Experts of a small language model.
Size: 9 layers, width 256.
Experts: 24 experts in each of 7 layers, 96 ReGLU neurons an expert, a softmax router, a shared expert of 128 neurons.
Below are experts of layer 4 (counted from 0) of a mixture-of-experts language model. Rows are named router (the router's row for the expert), gate (a neuron's input weights, with its number), up (a neuron's input weights, with its number), down (a neuron's output weights, with its number) and show model dimensions 0-31. Each number is 500 + 25 x the weight over its row's rms, rounded and kept within 0 to 999. Numbers have three digits each.
Before each expert's rows: "comes after" lists some tokens at least twice as common just before its tokens as in all text. This comes from a sample of Wikipedia text that the model never trained on. Tokens count by the router's weight.

# expert 8
comes after: " |", " |\n", "\n", "|", ")\n", "1"
router:489485506526530481572482531505567543477554487497513500512498500497479523524540484507472469533507
gate0:458470462473496491489497542571531518507535537492486476493506521485478495513492452534463502513500
up0:472494521481528514496518524453496492534541501510484486534477530495456461474476481505462524512558
down0:501479515517497501531492462511462490507513484535508485492517497508475465517458502520498493481427
gate1:489504499480488508460484530479501506464482530471489475434511459546544501442471485506486488472508
up1:470457532481527523443472551497509539512489489464514512479482461537545514487509526494478506454538
down1:480536492512493463494488524518492511504468518484498445469492478514516521545453529480505509507482
gate2:554503508523523532494501502483547530482507504505506487472475494526498493491463468529568507441479
up2:498478540499527482503511481501528532494493514513507529500498461493495509540507493491531489488497
down2:511509460493494529525519494560490450501488500494483477512510498508513515453463490450474487494511
gate3:447495516479521451550525520518489510521536456504469499497473476458477521530524500508455505521515
up3:506534479535476503501527510507500505513493459505495484517540535492526547513516486480489512472492
down3:463467490504517473517490502517507494504494520490545498477516517515495527518543496501487499492496
gate4:476485541475510521497505467490554467501479486531508487544492520488486498526498505472464507508509
up4:517492510532502508519500476477472479502518514482518531497509507493511489506504521542503481481460
down4:493495509453530517498471459521485457494479509515520506445531502518525478478503509512493492478475
gate5:480485511466473491501510529527508511481480479521509498516507488515514488521511461538477512502517
up5:522531502481498510506508482516490480464508523500500503471506467483529548477538459475514491526518
down5:486492534511497520495512486491514528462486479457542511462475522451508546488490500510495488492528
gate6:421527512562483495461527519554527517492532520510531519521510511533507500438541490488481484468494
up6:500510491520473508462520515568518474478549480467532517493520498510483551524493492533504502460491
down6:486490491476518492488504549499492524511523535513528470511506481542498505496493471483490501490481
gate7:514510473510550506529514503511523517538518553491495495535543535482474531510462517523480510500466
up7:476499453530534545512524491517538452516521552519490478555496536507462515514488509515481514532469
down7:471470468502491474530543490446478462521534514457471531538559521513493503517489502477496507483488
gate8:498512481536480457507511531494497471533484514485452521522527453463476525534485477538560488508520
up8:493538481489502551483487415474516540505454513507501510533496554497501476501477516458433505468489
down8:525516512498513466487499489557506532480477513469565458548497501537466501481473470531473511461485
gate9:523533499496523519502507561527513519465487494550485493502505499548506519496451471521527545532541
up9:524478466578490523490506544514483514466493515507481490454518499491486512502476491514490532523493
down9:494486503495506554462510523491514527491529488482511485500505525531513490476497460534506513489515
gate10:527467484472521522510476504511471511463473518532501495555548500546517495543504505482462505519483
up10:474471439516500487548531505533438526509438522538516480457505511538469511506445491487479494504473
down10:527485522466525491506492500486492522476518496450503523506508492496496571567485487467482482504516
gate11:507486465486509527508502531503519540444522505473515483483505521473442512531486511492477506555501
up11:516478503506498465512499510526521505493520511513507511445530514515513504527498507521492470489500
down11:523528470464534546508523498511501496472470546511477512492508498527485543450513512480541498483495
gate12:501503523500492515527511503540553532462517527479478544477502499539493500520486521505560519504511
up12:548517429489511509472507497513477470504447500495505521504545493510544498485522468501480465470471
down12:533524493494529456513461451514491509501476506490460508493504490475482488479499494554513485538474
gate13:480520459503502455495549498539541495500518496536497483511519488474511531528466508469485518488524
up13:484467502497495468468507515500477470499449512464505513517524500525541481503500479497477489502433
down13:486482523512520495465480524521508520505512505517507465545493491488513524461446473515554526475473
gate14:526527515490465483523485535488503497470482467490493515556490539495476536520504544493526501528500
up14:561540507526483512513462509517481516485526477532493489538513512506520549490507494513502480530475
down14:516501493460549503487474532494505483526470492428494517503497501442525535519501500457496507524530
gate15:517520561528512489512475490451494524497527518484494479473520502505497536477485508545519467477513
up15:500537504568525556513467478503497503482543520535483508495506467524481494471477480542575486507485
down15:511494471513506435503538509447455488531435475486504487505515529512476456485525527513517501515463
gate16:511471478474546481488450484473502532460519495499498468510524546446517527490524490453527474513488
up16:517518495468497482474522482490473504488523484511497490506549553464494547484509468455482485523501
down16:510501531508504531477478523499487512456501491510465512494522521496521494487476513476479477505504
gate17:504500490537518501471470510472505497469496506455541508528457454497484488494472509480460531497475
up17:496502485487468513507508509507466562516509497537491503531492508513514498492524451542493502480531
down17:482467491462549512537527511505517472529482533513511507500508513528486515506431530518518488524495
gate18:459563499527512522497485479508525561507468521522502556477533455508531511500514536475470467509503
up18:463482493476498534500559528473479498503492472484459489476467481507487543522444505486534530526536
down18:512508509506470486476483490511533463502534538486494498511504503480477525468501466480474471467470
gate19:527506546504484535488515487484507533482468485486476524532495495432499479513506459516546479515503
up19:514506480502482486468521533502499498464489574528502548501522504525485516524518515525487497521482
down19:487521473494527513495475541459481546503519513516514476492516557503519509485530495518496498440537
gate20:523509516554498504491499513514508493455493494502472485461499487497482501474467450529522485506504
up20:501526498486469470536500516472479443447515487509510473513496450496523476523496478467512497487518
down20:457483487469518501509501469530488482503486486492503562462493542499495463507486454514536543498479
gate21:498532509459535494481507549472496505485504549497467528507508490524495534530518500492482499533513
up21:476487462490517465513512493481552482489501521505498464511529531518485458551480486450475512507545
down21:556555529507503501485543492518478484549487491503483526508499467459523466493464495487531497474469
gate22:502483524505496493512518500502513521471482449487580490540511481515463507477508490510491520490479
up22:548464471498509460500494499473500463501508507468498482494463470462477526465504544461514536456495
down22:490506462524532512482507517479517502518473492543518524514497507501534475507489515513478526526500
gate23:499517494522507485518477491528511498443539515529485462493518484460487520528503461496480502501541
up23:505498539497471524513496486503514528503535495469484484505491508462503498525499475491475531517513
down23:498502505460491490476484540501527500522545486485498491532492500500510481511472519531493477545494
gate24:489490477469538535487520475483487530486534491473534502515540444501479485531537478453465519494557
up24:476503511477500511480490439485507498480518493490504508500513507523507498517505469452503509501525
down24:542505459505469496490536504445539542486502474488510465509487505506519502483567524484509520501482
gate25:513509509506535521531483471508458504492486514500491472499509481480485514522485462479529501537481
up25:494527483506527486489467430499492503481459527487483524490539474470474522519517444471519508481496
down25:502494476486492530503549512492516466508578489546496530487453497495471514492490515498508492490516
gate26:500479491508483486503505488506570514505474505477501521499538518481467507511487487536481515488502
up26:485475483479515494495483507518555506477499495473496516511521446458495499484483514508497496544496
down26:512496502487496540508477495463512511480513488541527487524502445506464529492498481506470468456483
gate27:497548493467511504540510525512540516493505536556483423505510485513551487484527530504513529531504
up27:514447486484501514553519486490472488468481540505525492469518523477510489476520501525503497520509
down27:516523481506452517505495500524506527469497530508511489516498517486492555492551478496491502478485
gate28:480473491574509485483524473521515511482530517512473518531523495489503462448478508477517521489495
up28:506526515521506497509458504464526511483523511512481504451472480515472469515474509478502500515486
down28:449462474475527535468510505521474482500492468490508530475525505490469534512507450496463512458546
gate29:507514557537537525496561519522466516474490544436469514468519490496466460493496468561510493479503
up29:497514514516531469523523523516452541497496506472493486507488513522469490525509497564546479468452
down29:474489471503527522461525515529481467518523492467496526516496539495506494447492499525476486492513
gate30:501513539494480493482509531526515505496486492502508483483556523487511538505538535543454492487505
up30:518487502512530485495493504485486526538514532483481489480525470528499484532494495509496451524487
down30:498480495532534464454517504532509488507477553470483444532484492526479483493530492496470490501530
gate31:522516503508449533497519521578488538504561504512462498521526500458471485519488468481473511529482
up31:497498546449494491503505494505472469489479510488486509521478478518528518520499487482494511476500
down31:497474477484507469523469533523522513497516501473505518495535513497483496522495564497462459531504
gate32:542495500485474497510519549452507500531508488428517506508519511540488489481532559465492477489491
up32:505489497460469479531507484505473530501523552479573541484524556480518474499471466524512473461513
down32:493522497487508501492503550497477513475545466520545490493506473519480546486535487509510485454495
gate33:528486492522487549522469509506524548473508515453538511509492463461503507523530511446509531546487
up33:477515492517467456493520473491478448528495464522451504512505549528501505489458521554481463455505
down33:514490504474485529484528502473515508519514528564468485497493487501459497526494472499541499494521
gate34:485524491548456495494519483536510552477532457504478468536502511482421513543513479525534482520459
up34:482523493519523563446513517505467571487518466484488444502478498493482480469491518510496498497479
down34:499518463478457454537475450518539511496515444515493536488456502468488495485489511474493516524492
gate35:467536503523537495536537542506522466512481491484527489524509484561477482487504502478524452490524
up35:510496489512509506450507529498455506542515509550506526514518540498455516512489520535465530448496
down35:510517490507510525499474497478499504463494488498518504500539501469478492493461472500515526501519
gate36:499503531488520527529483526500526484465475527504540483511496492571522528486498489493514493485549
up36:470532527480476499494488460544512527502519521469542519484529502494488488495474485468514487502600
down36:501544461527540485513489492492452507536506539513505484471478511539513546496509505491458532498511
gate37:503508515518523494517484502512580517532498525496442502504499532513510525544518473505498496525570
up37:504491496523509498479479495494497496480514513508578501518526490493426505502475529477495523487505
down37:493471484479515489489489485481499503525488528517475518503508479474520502504527554466455508503476
gate38:534501488504508491520457571473511484503480531492472440496490509549475509533530502468545530494516
up38:495524532486557512466495504496508483518463518498524452492493443540515524525523456485475505479478
down38:490459517501485543549495481518580489494507472490483498517518501485470529471505472528537495459512
gate39:495501520506493509534534511492520508489494475539473540541468480517490489476489540489530536515521
up39:494494527509497486513499464524511499504530488435525489515474515506543501512548556538530522522489
down39:500500474512489500510489541508519502497529509484541535477501514455500524509498497467495482505545

# expert 15
comes after: " the", " of", " in", " for", " a", " on"
router:507566528476490479509464478515547521498514537464522535497532462529469539523492501456488447483509
gate0:502537495487522496495513466507477467505484509504492502486482444502457531532491482472490499520532
up0:526461532458503517489461486502510521488502486512484486484505453512447494519495538509456533533504
down0:488514516504491497440488484506436529465435523541493520510497501510487498481540509427510502514521
gate1:510519537494498484455502499498532484525479514467469493513481468474468467549476542523465486472484
up1:493524530501510467491481473519518488507515533501458510462488481471470507552471511514488461510516
down1:477553541467515535463520488545480507474535549451474513486451431506505519493493499488499481481505
gate2:473491465531515504521491552523485496505488505496515502520493523489477478498496495509487466490470
up2:528532518501492473510485473487503509477484473511445483522518560463510539495481509514536465460483
down2:520485503472480552466519484470505504530506488510485484530451500474523515496475497536508473530504
gate3:531489517517489479498528517444494500526527510498527484522532426550471512528536498516515444506485
up3:532537518501510466528513507540556533500506503501526540471499542501500512503504492513505494531504
down3:512463457489479558471511508496502460453569510554517527471508485527497528505519459475498527523467
gate4:463439494488477472506564535483494515504506522516452509480475479468501493470500463510487517515478
up4:509488491491470481499529483449495471510482536525476502531485500470500532506491458491470485445487
down4:484509500501475495479495451455486537483491516498500470496504528532513502497532505510489503522503
gate5:515523483465543506495484487498499531460505506560505532501473464498483465487540481468492461481549
up5:535519548493499509482494473480505495501524490532488506496498538486488500497493512514505460491519
down5:481507507485481481505505512477478513504499441495511534516487504500492516512488481526499493453520
gate6:495531499517495536473497507511560429465509528458489524502494442514479481438510475509483547537521
up6:541515495469567511508464552521501514537481516524458493475498496498480539515513514484521456499466
down6:509498559483523507515487482518530511487490481484470481512498517473477420483476515486518517491482
gate7:455497523502509457500516478507505523493494481449500450536532475528489513543492513455484510496547
up7:448508491481523477518517543445536490485511519454516522487510475475480549519481511520476527487509
down7:473475507487478486518523496496473500481489528494516488485490491486515524503520507478496457500530
gate8:477564468519494483510521469469462504495512537535517498495477520502455490482527500450529503521503
up8:527495492488493519528475513507536518476443433492526485513508532506497497529462469509482492485502
down8:505478554486521517497455456522466524500495485519449526485494482494546495491508527494471470515461
gate9:498527517493492506525503488526517501469523491523526553484521519513535522528495507507472486447559
up9:527516504496533524484470502509502493498509488496513485520493437496504519496534478485536532541485
down9:478500480524519539524543512479487471469511512563499462487503507491529524533523495508474511536497
gate10:488545538496503515498495474507508493493481493515494501520489494493476520538504485489519485497534
up10:487447495534509504490508526480462501470498513497500496488505497466512484491499514528507512510502
down10:441539462500491454516502500513494485506525485490479499489513519527490507514529488503542496513535
gate11:522512447519466507509517502481502519529542527479507501492524503511539526531439488491435500466477
up11:515467450498467497534530523491509529494488517520489497546515508495455524452509544482504507509493
down11:483499455513483486541528471513537511521493564483501525527504481532492489515498474513482500521529
gate12:500502517502543510521511496501486499466493523483514466494474449516504465483498483515534485482505
up12:522498467468506482476482496498497478465528473522499539489501452501528429492492508524501515483513
down12:494501471497531525499507520538472480487506532436476494530494515492472498512464489500460466496492
gate13:479514469522509511512488502483516501430526498519506515536463528502512519494481527465521503557524
up13:534540526477480471464436503549506500541520486506486491472541514475543482444518523498484504501452
down13:512536483507482482518438456492505543500521528498473510504556501517506526512543478489474462479484
gate14:506545513510487436472478516470519509502502490516480513488461472535558509525526480472514446540465
up14:498514526490507496492531445488511514548495528521470491494521491502491458455514504529516500539528
down14:437476514532504453482501501498473528517468478518465516534512480467486518509493509513475513460496
gate15:481489491531522527490455442494574495493491522486506484508477528499483502536483458485488486511511
up15:485500505525469471438473486443507503540539495508490545483510486509494508488492423528503507462492
down15:483483481506516493507494485497452463423506468545482487488530542459528463507475533527494514486528
gate16:444473449509505455477536492482544483495509506495505498429456514479461515446513479452504464471476
up16:503499551495497475489459481528484520544493538526511508505506511493491505490540480494501530514503
down16:543478495463508502520506486455515461514477508480511486468484520468479469521478535528536513497523
gate17:516499497542537501513505467447482485523467486513502475484545494487496512558490555467461496504504
up17:488481545474454522491524545518504508460534498536475495530473506492520502476526471526501505489514
down17:510527532478532496458510509472509547520493490508502482460499466481489488494507499519486516508476
gate18:534507536485517490480524532487550540538539489503538514504465489484499480479531481502509464521484
up18:490491508461497473478514489494505500489531516476493504506501501495462471483457523471471477481507
down18:487508484505469463519483482489500521493472497496502483528494445476523489513506505473468484480523
gate19:481472479496471511525493494500509503516507513436496508479497517488502510502510508433570506495526
up19:489503496472498484511489500522449522494470482463523540445454516459521480493469472512506482489487
down19:505464523528527567460451440456461480469526515474486502509474487491517501493520517509526516466528
gate20:526508531513476505513507494503524521451495511502526521529482491460454478464532520493504468505522
up20:477500503499479492495532478511501502540514478466495476513547477554491453528533486484491499532463
down20:487483547446507540485496521524503498520482532462487508505545470491499557496535528536485459508488
gate21:494482514510518472512517476495524504521490490473527534493502498504540516426469492496502534492469
up21:479508532540526539496520541504505462483503514505474519474517475509524473520483506512499494493521
down21:526525478535512511508544497485527461451484511485479526481508522493445471515524491500542508491528
gate22:499479521527500438495483509492553475478523483491499530499489493530438493486505461466485512455524
up22:526502496499531489456558512496525511496478537500512519466476466473508511487527530479505522561499
down22:527482536517547481486520444502504519501481543472492467508455505523505514514516493534507526540464
gate23:499535507502486510490472497500474508500508507510513485525482440504491462543540528485463545517472
up23:492513536446515535516490508524477558477499514489507465499499476513416475521474522496508530526522
down23:538481479483516527515534488497492490502506517488473486455496502502456484490517529478491506507487
gate24:480478503517511521505471484496515514513560544537539523481511482503474480538508528504467475527497
up24:496487507473468474479542529472470454491491476472442487502469495501531502414492465459474463529486
down24:512481476520507468472476475472535497535485499535517480493521497498529480536496471491516465485519
gate25:550489504474482502494543519501523493550514523507502509466543472492484520491521490490488523483531
up25:498502512523500481509512548490485498511447474515481561486464486516527449511476500514495550492510
down25:509500487503487473485484515509484487488492474495486465479510492486520473489532523467462504517507
gate26:442493511536514515489504467524495514416482538485492493491515512529482498492468487515464489479529
up26:510480503524521487476482509497496486442485511487542488510494515513489535532459519514498464466546
down26:455498507527446512503476489538520486503468501474486515490528484521487510533549495490526532482530
gate27:504523504507496514462512505516469505461461457550505534488504499469480499505476511493517477480482
up27:539547525484539501499458445497468502483488495520510500493507513464525496468490514501486472510490
down27:479514502472475514479500512539486513479497508503504485481464497474518530504506469510543506472463
gate28:490528535498518504498480517483463476468479470472533462523542461496483477491513515528491447527508
up28:539480493496480474453482520545465470499480529496480519486473478513499520494476488525526504499470
down28:526498489529494519498451523510458514469507516460492496541511479487519481475503473527525486475520
gate29:508491515538512505522475518497482444460488499525504502526479527503504559544522462469504516486513
up29:520512506511508479471502481473511489530485511481503529481502485500499433451495536522520500496455
down29:500509490473535504517502516503516505492527511470521482541492462443567519542508521510508452517566
gate30:507494534494513486513476464448505501484530519482457495541532445513482517529487452477477455500531
up30:523519517488500487482496501497528520534559488462478515494491457503514513462537485455482497467534
down30:516464585493504503512523458504521512495517501465497519502504461463493516522486521503521489496564
gate31:498527466514493493454467473498516465510506474489503516523510507486478482501510472455508475490504
up31:484541492504512521509474490552474506491495444504518501442516486523438508516495488468485477563502
down31:529519501433476501502527469463503524492535491518529491446486512521474548487486487533496529420557
gate32:479505570474476509491473503489527506493518498458501487490510522495520527496485547491509481479514
up32:494495484574538492512480485523520511531490493466515556476487451540524489437536520481495499554476
down32:507467485486477512519552507534527482518495495485502528524500488507495531496504485518473490494524
gate33:521513489529513540491497500464535543500490502507468485477530454493514510507512503493503465527457
up33:510478498479482510497438547484558539522486502505472468488494473495500522457507550491499478500519
down33:466514489488516516482499487501450504475488467519537480440463521516511535503515484516465503520495
gate34:482523498510554509465548516558481487512496497499469528497488525518497493487523496480475442508530
up34:491477486467524513497493493525519502469494462500524479506504511506475498532473507496523504506496
down34:488487489510470483542466413503478480487458481514491500496530524511501502478506508480462528537530
gate35:526484480512508487526510526473519485449542514499449474474503490530506537481510507537499430543503
up35:452520513498466494492508500464456485537468464548487510482452518535565538519480480445494493506513
down35:501506497505512495516473509521498547457519444462510527489512476463489466540473520519505492513501
gate36:502542526492501491497532537479492512512498501457505498488545489499459548484489497524484482488488
up36:490483516506511498477475543507545460507506483477454539514469447498495506479504531498504493496479
down36:494551553524541464504470502515500557461492488477487485473480489454462487536517497532507486519491
gate37:460481474544433519521519497526547488492521463536538489469489528530459504457508488456470507507511
up37:467513485496471490532514560510521477521497472508497511478503512532503502492485521508513516540495
down37:491513514518535536463517489497533497470512497488482449544495511518477533487498495465486501497463
gate38:505518547513513501531502551520472486445522498507513491490489536517539541471495505480487479507490
up38:502546482517529493480491513525518527526509508513494510452512480477477487510489518519476494519467
down38:506546541501484530478474510497508481478496451503467525508513511484510531552510522528478445448494
gate39:514503540533471486514495496445488499488486507480467513528508510514477538500474462527458478524503
up39:495490510508478518522518482456518520524530516490518500501538547452509514525502491518478481484474
down39:480507508491491485522468518521497523522468533526538528464504518509530486560495459482507507499488

# expert 20
comes after: " ", " |", ".", "–", ";", " ("
router:482500528495485490502475489507509540504521476450483488479503508528485474563507491465486466525486
gate0:478512510490519460520504461479536483501474531516494482499513503535514521525512512511518508494515
up0:539439555512524502476483494521543473468480489531457492457553488530532510542483460497515495506531
down0:490507448502485509544510468503503471509492499521517496517512542519504483502479519497519517547497
gate1:539498503512503528533477522534550514468476523522474540556485509501503553532461509461510490505488
up1:488491466484503542527506485444489457505552489477518532477513509473480499474464514497533506509504
down1:511502483504527468487534501486496486507508543469500497499504513530502454487478497525491529496456
gate2:517559508479492494490500524491518468496522503509479491484519470533526517557512473497511512518466
up2:481529511528534492489458517480477453474524481531550519479480491507469547528484467484503483531494
down2:494502517490457526509497513498496568521527482519527482468524517512478448490500451502530485492500
gate3:477508516538521538523501487437460494446467497514465496508502483505512535526524545489461504503482
up3:481512463447501492465488537509518505527533473481519533530504533490523447482461475491522487517521
down3:464488510505447481506499475490523484467503501493472470498473523482495503459472462472487502585514
gate4:505489515514491497489544475495470535464482493484479481522466478497491510531530506513492492487513
up4:516482516488519475503449502532531459495500529506539497480565514504514524454494522466490506525494
down4:506475552460495475512468528493525484496476528478531470458507525485522500501524476476481496488519
gate5:503492474511511482497507519519529463504517506485489527530514531492533478464491491545510488566526
up5:511551488499514437511472481512525494506473481471504492465505492486497523494539493548509469462517
down5:459492483508504511480487478566485500488488499486485507561497480447485524538480507542502530509513
gate6:501484504457533463487499487520497481467470529500502465501538513451518524496504497487503509502474
up6:519497540498475522533527501447482507517552498514501512498453494536511492500459468502533510453472
down6:522511465477491526509508480480502539488488524483497488500500522500507524485509484513513534492496
gate7:508499500460517481513488534539501493467482489535506511481507473453478492524529480519459515502522
up7:518484510478476501549471438472480500522485499491497534507513501490512512459506485461474493505496
down7:526481472525504471496493470463512515515504454465486528512480471534520503499496515522462479473460
gate8:480487512473534520497495518474524535506495461491486503511455519535519504536501505496485500494510
up8:514475560521519494501535481460487528503499467513487509523477489505537517520528514494496483529502
down8:560472477464447558533511515540530509502500475498469534456494504503474457503499494500509519507545
gate9:542545500502511566506493489482516451484508503492518494507458530469476460523516482482532499451505
up9:495512517486487533564523496485529506475492465492494488507509493464463461531478480472558471478476
down9:508550494462489540548448510523519481532496516481477494501476467495498526432447539517476493485490
gate10:510518512497513553450473500528518475494514503521520476526509496493547492509465481481569465435519
up10:520487465467505513459521501517460483512500517460506491527526503497509477474464467528523476476526
down10:481459486513525462480490499516506523505477505490547488535507448526496482520506499478507489500523
gate11:462523488445527492486461504497452510517508489528452433494478518541487497483500473445526462516490
up11:549509457554496509473490509526546462503486480454532536550508500476514500476530538499465532497503
down11:542509539542495515489495473450500522521462483487512524498530538482505457551525512506461519517502
gate12:495503521475518518539491505472542476477513486489480523542499463474458485515477555514488503481510
up12:518551466497506506480533527488459503465522499569482496493480530508550503465520467478505480476508
down12:495501472554507489452513468486524505457470498490548516550498516501520514496481511479508530462525
gate13:509522542467485502510514507529524504500494468506487482485515482573462469488537481504476488547491
up13:508505496485501519495504476499475531496524485496502510551505477496496495488503544451540479529472
down13:454508515523505490491472476503485465483480493523496495547457529534481527490523497546431521541526
gate14:542526503528463482476527535484465517516458467497482517476486544463488474480498533509504477518510
up14:540528560483441511501466538485471516526520488546486475471524481508474503489475523522500466503523
down14:541470505505490531478487503488527539484497502479451522478560445509494515488505461465484518504479
gate15:502542496517480503530516523490501499542533478518512489545467492497485467523531527451470493484498
up15:466484521518510505510486540543486501499514519473492499508500515499500533475472486517500508460507
down15:454518492526483461490514488511457552493578518539527493482481522520498439513488482524515495525522
gate16:489513511533500540503465562517474520494528484541481526491461505511486447575512492451515504525464
up16:518475506473505502493547483505522500490474560500508474526496481526485465452530542550491490506531
down16:509479492498498499451487465458495435508471561530451522508529473500458509451512484481489493510515
gate17:506502506472483485485512479510542505484585500481505490488485524504465506480518514507457487507537
up17:508481485541525475473518521488524508489519494512546508483467415501481503492472457509499487498522
down17:501473481500512520509497477494493467488530547469501501505495550481484468492472505474472478462531
gate18:500492515483512526500491516528497537512560478469559495504503481527501481542483521487485493519518
up18:488493525484482500505491468535498547489530474474548510500521501553488508517515503470468473528510
down18:530484446524510513463499535486473499484446520503467471524492506486434540459524527490527554525511
gate19:487480505514505468541502522508518504484550508475535521480533472461518482508497490507566497489506
up19:548509512505502466502460495541498510454540496502527513516544515481532511509524480514519538463532
down19:493536472484489523515530466494542486486561499556531492468455485507506516491472470485494504482525
gate20:446539481492513508517531534461491487523519507502489494481456472509476493493518490480448503493572
up20:502505555505542511445506555470462543499495486477541546521490524445565488489489467537477462497483
down20:509463502499538518506513544529526482493496522473548466521494493481518473468545527475508465517505
gate21:499513486502531478484484490492479503513518505490530483492450502510514518513483504522466532511528
up21:489507499484509460496499487526447497500422482473488474500468485461492501515507518495548519488500
down21:472498507497503564515531524519504503473545498532518474464447526505545560486466519502486528490503
gate22:508516546486511498525524467474515498527522517499453430469532485505514509522477481505480490485473
up22:501498482506533496497531467464531477498470480495464450508511507497494474473502499431461510495509
down22:471488550456519542508507458473435517507494454473487502500484470488504465520476450474505501480443
gate23:474497508482517497499492454519523482421503504505511498476512523507516450523477511527527531440543
up23:500484475479538509521486464529465522470535497492488475518496493481501537530484504509499491461534
down23:491475479479478517497483518473449528460465477486478533491549507481540536470509484460527452534495
gate24:485487486508485496501512519510490511492494486567477468443481542484461500523501476533514463525531
up24:458501496525476521490474506463485537484522477483506484464514511470522521522505491521479540494532
down24:526502524496479496516495483510516518521459501494486459498510551494495510451486514484500517480508
gate25:464501493458533461515483506534500502465500509526501522512522489512543517547506472538495506508460
up25:524511481499522479477503504545462472480529520502487504500506466488544487503508498500453451517458
down25:534473499505472512413472528534488461480520539518511498470492511484470489521467442538457501500507
gate26:509533502471514510528482501487516564482513474525516498465521530526455473496510504475435491505495
up26:493451469523517539456488530488501462515509530495517454536502481470562522516474522489522500530511
down26:519543489541484464531499474522517479555491545474478496511516495555555512480508481524481485478490
gate27:537500530481495451509530554474563499497498484528532465514504518512478535583500481504483523509533
up27:489492493536545539520487485504455526516499468506525490470479478464497479462488528495490500471472
down27:510499470513480521487497496498519485498514464478530469481556521557482517493517513464478492512478
gate28:527463519458516476549507504535565549460520452494531532522558475507515540534513524517524461548525
up28:485432492488494512529440518509520503505509454493508513480504485525488513531490531445509505505539
down28:531504515483521528477508486513519499511481536485510484511515530464476511461520487478453530478507
gate29:477529535488523441474465494481504504501490476512524487481517525500433509507476457510487453462515
up29:508553527486494501486531494515526517511535494504532512514444534463491492510557535550504492514497
down29:493459468498499493500476527463495495496471483512483475517493492497466549490485479478506501467487
gate30:511539518520505524520485514515520497468520502548512488454541513509502454521529477527465498535519
up30:501500500468497468498518497520511500512495462501528506482484466504512477463528488522429548477538
down30:524503494509498526461519511476512539503493466475517483516516493490481530497492519527487507482476
gate31:551486514521499473475452536529505526501522487473531515492525495485474466490498490476471462459522
up31:531524556472488495527491532492511486503517487478518530503536466488450500469450477504426469512470
down31:492461485528514481473488513541471512479506517521452469483524488514514498489522472462566521472522
gate32:499440504508533532458479492508507521461472539506500525497461485479471477514472488482498483543471
up32:462471532493517501489476496492495520516529485458446498510512482490504513498494506492554465505528
down32:501479537484448484508491544489508471464492485485535501502491533494514466474500489525519503523507
gate33:499489484504483515504448502504491507480501537499539497510510509497486504510460536457457519498494
up33:534496484504499476485533460495476514458487465504506503505549511452517487500509566477496515464457
down33:500440498505503492543467509477510469518501510528514503498532542468510502504473459483478472480466
gate34:508465491503506472483482531522531535458522523525487511502521536532487508525476461522470495451512
up34:497470488517481490499507503476513514488494510464508484516529524479434499508471504473515518490548
down34:496552474506448546538473488519503484477525514461462495505535480488521525499478476518498504556516
gate35:548525495515481502492507542502493477538501535516521486534473478514545492509495514462511506510460
up35:485511504502559496524502475510521513469498480507464500503527495489423534460475489562493496451510
down35:417447477521528494550499526448522520509528503531493477492495499493520486535466474491524462481477
gate36:491509501487504529523506506523468535495496479498474501490494480507516493521496489507511496492506
up36:482505459484506532481467450510466535442520451512504480526508492503521506525493475470490494494500
down36:544487489496555558492482518546500479519492501519435512534503520479537490511510476530461494467496
gate37:463470515526494482491492491517470499488517496531481531494493458509468465473485542487473440502509
up37:476500477526505510456522516533475493516523543483536528487480526476497494502437491489470462519511
down37:464458499483503494512507491515482507463468516470523518500507538519473493494537525469453517464487
gate38:488530453486501508504502517522497508472531540460508527525540535506457444489475495557456434475487
up38:491486477465493473527476475494479532471469482489493532488509496518508459457457515503493519521472
down38:480494480508515504506470446471499487471484477463472530502466460487507566518494539477487492482486
gate39:461466521473487464500510500509511508517512474473503486470487531526520540485542478474507499498459
up39:497496480499481494471506502441520488497542537520487488501483511476499476480489492509527507536479
down39:497444503518489488513494522519512463513498454517529528519522430522491536482524495490444474478476